From a checkpoint of a small mixture-of-experts model trained on Wikipedia: 32 SwiGLU neurons an expert, a shared expert of 64 neurons.
Below are experts of layer 9 (counted from 0) of a mixture-of-experts language model. Rows are named router (the router's row for the expert), gate (a neuron's input weights, with its number), up (a neuron's input weights, with its number), down (a neuron's output weights, with its number) and show model dimensions 288-383. Each number is 500 + 50 x the weight over its row's rms, rounded and kept within 0 to 999. Numbers have three digits each.
Before each expert's rows: "gets" lists some tokens that make up at least twice as much of what it gets as of all text; "mostly gets" lists some tokens that are sent to it at least half of the time. This comes from a sample of Wikipedia text that the model never trained on. Tokens count by the router's weight.

# expert 43
gets: "\n", "\n\n", " T", "| ", " L", " t"
mostly gets: " T", " t", " l", " L", " al", " en"
router:417533510493536435500496595568411457570526562523555503578529423498463536434497446536508459600580484579527432499504533488487499485557585517413548501513553511482539417523483539485481547510479633535467501461441538481549530492474477565516447579537441576493550588400527511502470636690496464512
gate0:526488450443428520491548526494460356477469544490466571597509441535539427344579452570486532462475565440618509556526586509482556505488557546516571519517475505444538423538548554484444404508525520537492418564591551454522525427439462524550619529515513563514541487430516479512524484515442504530
up0:602351540415543542533467515472456586443463627476450440496467447477424418465551522527475472527532564516471416523465414583449487533540489509602548541631464436430491570603514536432561570620590432524487467405570479518490486514472475496585457492441549444584457446533618413584608471511520483378
down0:569544508461442499523461494525444527533559631496511503469444539513550500476472480580370506517444477559480584433455493563478521443592495467403485596478454429459455510486564631484545482436504508611532479450495384498472466479591485488555504485476538484555543501593522432567447502408472417380

# expert 40
gets: "1", "2", "3", ",", "4", "5"
mostly gets: "), American", "1", "2", ") is a", "American", " international"
router:427536492432514500522564606464494509536459514456556512528511495466498482433565470499450514566482495572500522492530390526499500502540496493420539498456493395482497476494530478567487458483462514566517487518539536493422530546527600597448522588489441531586532506490541456530404512500491466415
gate0:442498480478491354477419578471464502439432525491457426416439488445447547489571473516425489552511550540461461538516456506551550560542468552481526576439443486432464461464456487503365446536455378520523454521551542449457465465489506533462531553486485578588420562517483462520498513460457470582
up0:540398491525579508495493547505554602484463477551459452526507456509435588453554477500488416469517418425514403394555497451497526563545401468484594532408462498550546487474504541515511552493574588472507417431435529404496518493562492551560460542506460473469502555575494550395436554484521553593
down0:495533542488546436514438508454497530504494512530509399457535565491317540436465442513498435464572485539596467555555496471520524555565451560514448503498579524460491594523493529606455490556464405543535476484439459490503477594475436576444481546425531382454499501480489549544459421512521459601

# expert 51
gets: "\n", "\n\n", " N", " S", " D", " ("
mostly gets: " \"", " | N", " | S", " | D", " | C", " N"
router:480502539476520507521502570437546510549445576444572455591449518567527470496555499508488602489505422509476448555453417449555406502493497512476415509511563452513537420472459553506483407565564537465533506486559563448495542608476541528541517499491460549527585494382582491467484513529526480452
gate0:510544470498536471578450471534481509450489508425454495461517549503485472587512529438446655499503550493493515428528412537476492479465394454456527442439535450551495504497514433530585494529395501464469608510461451485475544497523455441452497534495473485475499538480537540463415515496533490511
up0:524498424570478460495487505420532503479485410468482520516538518540397546431397487420474486381473522622315553448493469457471527559474511468515456506547523531427496512412507558434518504481540455492545444587473503442492469468501504496432516427541516524499431472437492559460483536437491533519
down0:502390403502547550607456506547598516458490383473411465469537506519500574465417460481539464632494522543497483429455502542483616407520483385538597456488506518506520475485455541469445434587519516536470461531513438490494497511507530411438542426556512401507533450453500451504550530490441458500

# expert 48
gets: ".", "\n\n", " by", " with", " at", " in"
mostly gets: " under", " after", " by", ", with", " inter", " when"
router:556479522562544477505505433515461563486498594485532425576501427490560471429565506536537458473487509618520482601459433566522513579595597553487493553579502488487513452467537513503465514469606458518507583545510522465466551462452522497484502524423498566481567578494511477414523486510470416471
gate0:517467448518513416501473542600488427560536598490545493475601505455603518448493493589444565530608510520406570538559523517494520568512544525511398515573495542473510471519429518456482586506541475501446550606473522526543503411490417564521482567406445523485476487458484466413544505524508481425
up0:480542471525488452573610487344567472499512508540526411573584526547465531487449561471474453523547464431550587449440468461609445548542417530555466478499446470471448542431487519415481560497500465527542564466394528481513493498509481517537541501549446462515519547476587496515315506486495490602
down0:457486432551453515494541560442550471540471523481556468489506466441497501581508505468469400565454496457513451444465495461570487465366505441536525451508527537409533500490476531570524451501401520478490467543585577539493462560502451432563609496561449540509420490565457497512438539472438555617

# expert 23
gets: " The", ",", ".", ", the", "\n\n", "The"
mostly gets: ", but", ", the", " that the", "The", " until", ", while"
router:520540463526417451530454576588432569528437572608483362482423487544455516502561498509531486567479530504599451499525513556469439515550576358490510467600458434506528455491537489480593550565437609574508494555520489534498567490489562472464452542456492544562611488508580445367464581464444468485
gate0:433531464471577562520475471489527625477458488498480495458582537532427477465544603536513564554530578485524466532593458553501595535435420550506541536493521465486522582497574499493416520644475595513440553559476461522444499495539462538444391443494543552497549549514526480545385511452523579505
up0:452551397460535496432443560487448563541420550448518496478448486588446458414466505399463477525460514471521459484514510464579483566487460418512468466456460500457502476473500482487584530434472476428535498464490554437526471483503541427545443468525592515517519440545487543464523472507571505524
down0:428570454477473577571546603490443495595518486490500484499474505524518518460507585544465539482469466457491560510520582512466490470484461435420521437531532410482504531499525494543413447487509586547438493527552438511507464465552519547520507471509592578498533459453551509482533475512561408504

# expert 35
gets: " ", " was", " and", " of", ",", " | "
mostly gets: " It was", " He was", " was", " being", ", was", " it was"
router:525533516422509449566497577619524569492538523455500411631538481502488486455456441443540571509487491504481444462577467546476481505398511437460463457551523531476496498600595486506516434518621514568471555542474485428456500464458546501540501509518489522487558504498530469499454486487385456496
gate0:477476462501448584471484505506432439396543538557454462487532507520496472566481501488502480493581519485418627556493393479368471528501533590470426508514563559503563486512473560543600516558519422514493515578583533432465536513483548489416473520476494463597503560535510444416492528473567409487
up0:491525483454604470509500589500550467405519484620603490495541515563602478466540545472511548533537478431407498539518478456469449482532549464498542481480531519557488547386442489514478484622448506409442426404565535410484554431540535497534489523529526491530482466465480542583490503499474569450
down0:476467483455475537474503471503461574563520517488484519472587517419522535517497396539511467533498488592546507536579466531476505486505520481486519531472470564455529427572465451479479495486422496527482516473529552599581558507569459484379510498510543510576475437375537461467548524574500489468

# expert 2
gets: " was", " is", "\n", "\n\n", ",", " | "
mostly gets: " was", " is", " were", ", but", " also", " to be"
router:527590478608429432522478538627481503574439451557523436603461569464550533430531510495567452494464571526542464510553379550419438555429565485448493569505482468553513473512527480532573558501490590568482561509481504532487499419467473510438474504456461505520584469471540429405419492472507465517
gate0:508526384489550504404421520453414514520550505524520486517524507389498514367527548444469520556505500523476553544471509425535503485517454600523546610564530504480433531535412520525469469554451580486418504589539499536487419535458611520518581511472488479473500543619462498518539474493470515528
up0:476453588574505475497502543428474476441456489485458389536503506410517535465513512401583489529365520515626516545532578586522439604534510538469555426450504481560468501571418518462436484461489428546496600505460397461532468423535611555469484454531504474604510464566453469513433406463485445423
down0:492554493486557485472508454440455387543498541512497463421578495365486625485487511444423523449481496486542486540517526496528435534423474419487434578520530532550478567547496536439455483500446566529485533544453523414498512473438458452513507562493554512521518495456578414524520551433460502540

# expert 21
gets: ".", "1", "–", ",", " | ", " "
mostly gets: "′", "°", "- Coordinates: ", " about ", " =", " | ."
router:566508510420515562503474561470498538463476459582539396491533532512555548553526571460532542567471557656448502466480501550533460659423518416500504488546502469530443531614500390532473541545542492557427524430529487485523518534404607491552420612439550524537493512460499389460496538516508475470
gate0:493539450418520508519485478463506467577564437512457441528518513487414496428550536490518502595458623411466518516524517437472490548381518505447431564508468488495555520545530421400517462458525470538420453461532458500494429404605560447555477506508423553551475462401477538507589540543498555507
up0:529401505561417489490569467448592442468553468540475547489478519489536459544400488483528498495548512466535542457463458579557546474418516499493430510479542498543398427534522480501528445489504475449524537494442478414462537553491478467449439468427501488604499550425576507538491501403546445553
down0:404595594495390457436505452539641485458476479554492433451481471539488434522528474497566544578513489483525517419430569374443608519462464537484467494554646423483475542485502401465479474492500454447521473430453510470602502582514493438501506484401493514564539484547591510449536508448427459503

# expert 10
gets: "1", " ", ", ", " in ", "| ", " | "
mostly gets: " In ", "In ", " in ", " | MF", " | DF", " from "
router:442527479484539555512513586537524502533451535568488369563526463510523502502513501462477484521432509502483466556545469531519417524435562339495498494490516442552508537494617523521469542607500547487544435441385457468527443453539493585463488549463547467583499608397473530391496601549435457486
gate0:470419529485489564568508559559606620477496499445541507433463485406376568531476482560490447474502503489435585622442489540458496544489394484518567515596516512494479545558554502419495560632625542520550520517554577532458520450493475462440512475517451495521507412497494459474430557471417455499
up0:532485476594498513434498450569424487405623493453547425491531452550392471405491439432482504494483573449499558520498458497444520362504514471430519522493541455487579504469610440442441539547397549467533498353427559506424422457453464528492542509525525463541616609557509422415501485486483495523
down0:489566437510456528539566479535475440504593454426621479563556531407540520512466534499490533507486559431464569535437497461455428454463411534410567551468545433608491483494538446473518500552533448467581537498420482496515572460459489542503470418487555507430427474508596487488477443594588459509

# expert 15
gets: " in", " the", " of the", " in the", " The", " of"
mostly gets: " in the", " of the", " the", " The", " to the", ", the"
router:450519489475518451517528562473540498508511553564495444516536485474413493506478455510460569536488503603452501551563452451558389551489529460396477555461458471340437523535506518532593478525494498466504520605466549443543496426477463559486475533417598554559559493575538437516470477488532387500
gate0:504589422533464520552496468531453343526456503442553574490465443533537499485522501497525500531430510553481461535505428561628512496528529543464534516524450527490450571500532529499444529569529542541466485481611496461484536510484484512570511523510480438561563569500573491475530499487498461463
up0:553445491434432556464470406522513491526487643387547536463494582488454545501476471531465536468558558522413526480479464543491566606535578532549444432562459514507617426535420559473572537524584433475548591531441575526537497545619426458468556494438482500587466542492456569523459538505473492529
down0:502562560455592519553510474473476525518483520608523427578421520491481560468523543559487489543474553505565510478472541587457412554507444393504477456559478551534549497512583459529478406518452519391489565566459485531527496586482582523384503572480449531478406498496515511448514539573519490436

# expert 61
gets: " |", " | ", " (", "\n", ", ", "| "
mostly gets: " (born ", " has been", " he was", " He was", " and was", " was"
router:470538484531587544589496499585465495454436459599533490479543471489474334527488586503529545498502529515515573504455463558530439510442495392444504522566559413509509439431517474491502568571514575497522544483509562534499513510530539517555463474501455583536484559439482544445454503542446495409
gate0:468474516481526453505525533547467382525420543498560504381455540563514553494457573538533580571606459482480555535534554457451538437478469493444512493555488488489473451485489492494484516512558577504526448484531470475455486462540490504513521549412592445603460522481514560464515552429545578489
up0:518532414570570449478533530392487469570452550471500509498585583451580542613471601639394499470519563506527492368571492531426579479404384540530498466546468604551475540436468484470488564480581450524476476416557463483438495445498431511557504485487460492541520541471381539483425552564536408510
down0:575552507539442460476568405509486564535456490511517587458455571420401514573527563572522579471508475495559522489579559420559426490527466476475535531439568471574447474531530533447492458497566525556545568462559457464469482404472492587494433537481504575490502501478525486506582522560586517452

# expert 55
gets: "\n\n", "–", " (", "2", "-", "/"
mostly gets: " [", " \"", " ag", " | \"", " “", " o"
router:458573462489463571518479570529499566515471590473430405621561388520602468582544505622463562636530503512528483499410425545533432565546489564462512546527453415487507449542463500488552484519581484519461542480572483444452440520572417519467489574456516534561505431487496484446523491425482550524
gate0:532468452487527430401501550499378550498453545520516527580515462547496573511454486559636480447565546443579452527432506469483454531478501340472464549584457456549523476467489458455407494529543567458494516405454494443502448665489497582480452480631468484485497450457541554477500516482414472535
up0:444472612513393472466539483465518489464491549467470531461512549511559553556410479569427449554556422508521524353487499504559498627540526567619499440439478489421516558536471501507440598569507514512424422519527477533544500551468447481455452527563518446514463464530523408607543557506507586463
down0:553511538424462550513450393463460574494483606474500527510537573502462427496450581460489529452478542547475360553488500500492441491389548504467600480517541470522557592504540527469584500493492395475552408528514473587474526417478582508520465508464529532519487561442555622506459442431459530544

# expert 60
gets: " | ", " |", "\n", "| ", "; ", " "
mostly gets: ") | ", "% | ", " / (", "°N ", " (aged ", "; "
router:483493572531542568551433497471542495512397557596466470602578453469479441515616514511497519544428493484521541561513524516426501553574485492507423506522502458508567486473487470393481496570451525542555523477458522462508513507495501523502426654569508522462543581462467513447461531505496454444
gate0:487501566599492453479592474429516493509489511419447523506509497432489508483516490531516516527576539492511493490458508569486471415534492551591432478508467455455479457430470554479498538499538471422537495583434536420493577519571459540601396494504408498396516495465525461483569425523534527474
up0:480556419497461476407457532531554541486511531510506561514491542490481459483447542489473537522568509508423509469496508549497577507551473514417537514553532559466501495509478341499507425571617429459591540440474566535438534478435486464544565463544536536485496598478578446555457569539418532432
down0:421493460492438538481468438502517495507429556455569525497515468569575505500476581482529472472418388515522445429600410501499481597576499434566519442542510594487547490576489631539391434514541472368554512458554446524472575580529474499522455553532529583568429539451516415450478518545440472444

# expert 52
gets: ".", " |", "\n", ")", ",", " |  |"
mostly gets: ").", "es.", "ing.", "s.", "ers.", "\"."
router:479493522467466456507546530408416513535461529524492443508479528487486453384603476522588496527441596525539444494458552586513518545604602476477449505533470470452475453507536545474468433477521515565508606464457472513443493474483549506527432569447559486597617499510511474400472491544475506362
gate0:525411631539489613495518432509481447505529482479608520484585530512500387462509507491556463461448516536537419583530439535504588522452467526557456518589495440456541447417519535493456505572518425548533624487486535539442475489499451465465514474521495547461472510521500514451460493548557569501
up0:492474422506443586462425457501493510412511504513505436541545552484392537541460430612560586466528493566502483530571567522588465494607475528478487560537599476507431506511547532489517552652418463627535381405464530557529508485509500505463491491478460566484507540494617522578591464491413468463
down0:559510538485433485464528449529539499526454520458556478491404512509547530564409551443633521472398528458542461412566555514537576373531530450512528492449377539505486469482520545559505549345526424583398546497571487498449592495575539466471537417440499482582632441444448405569524496499508519521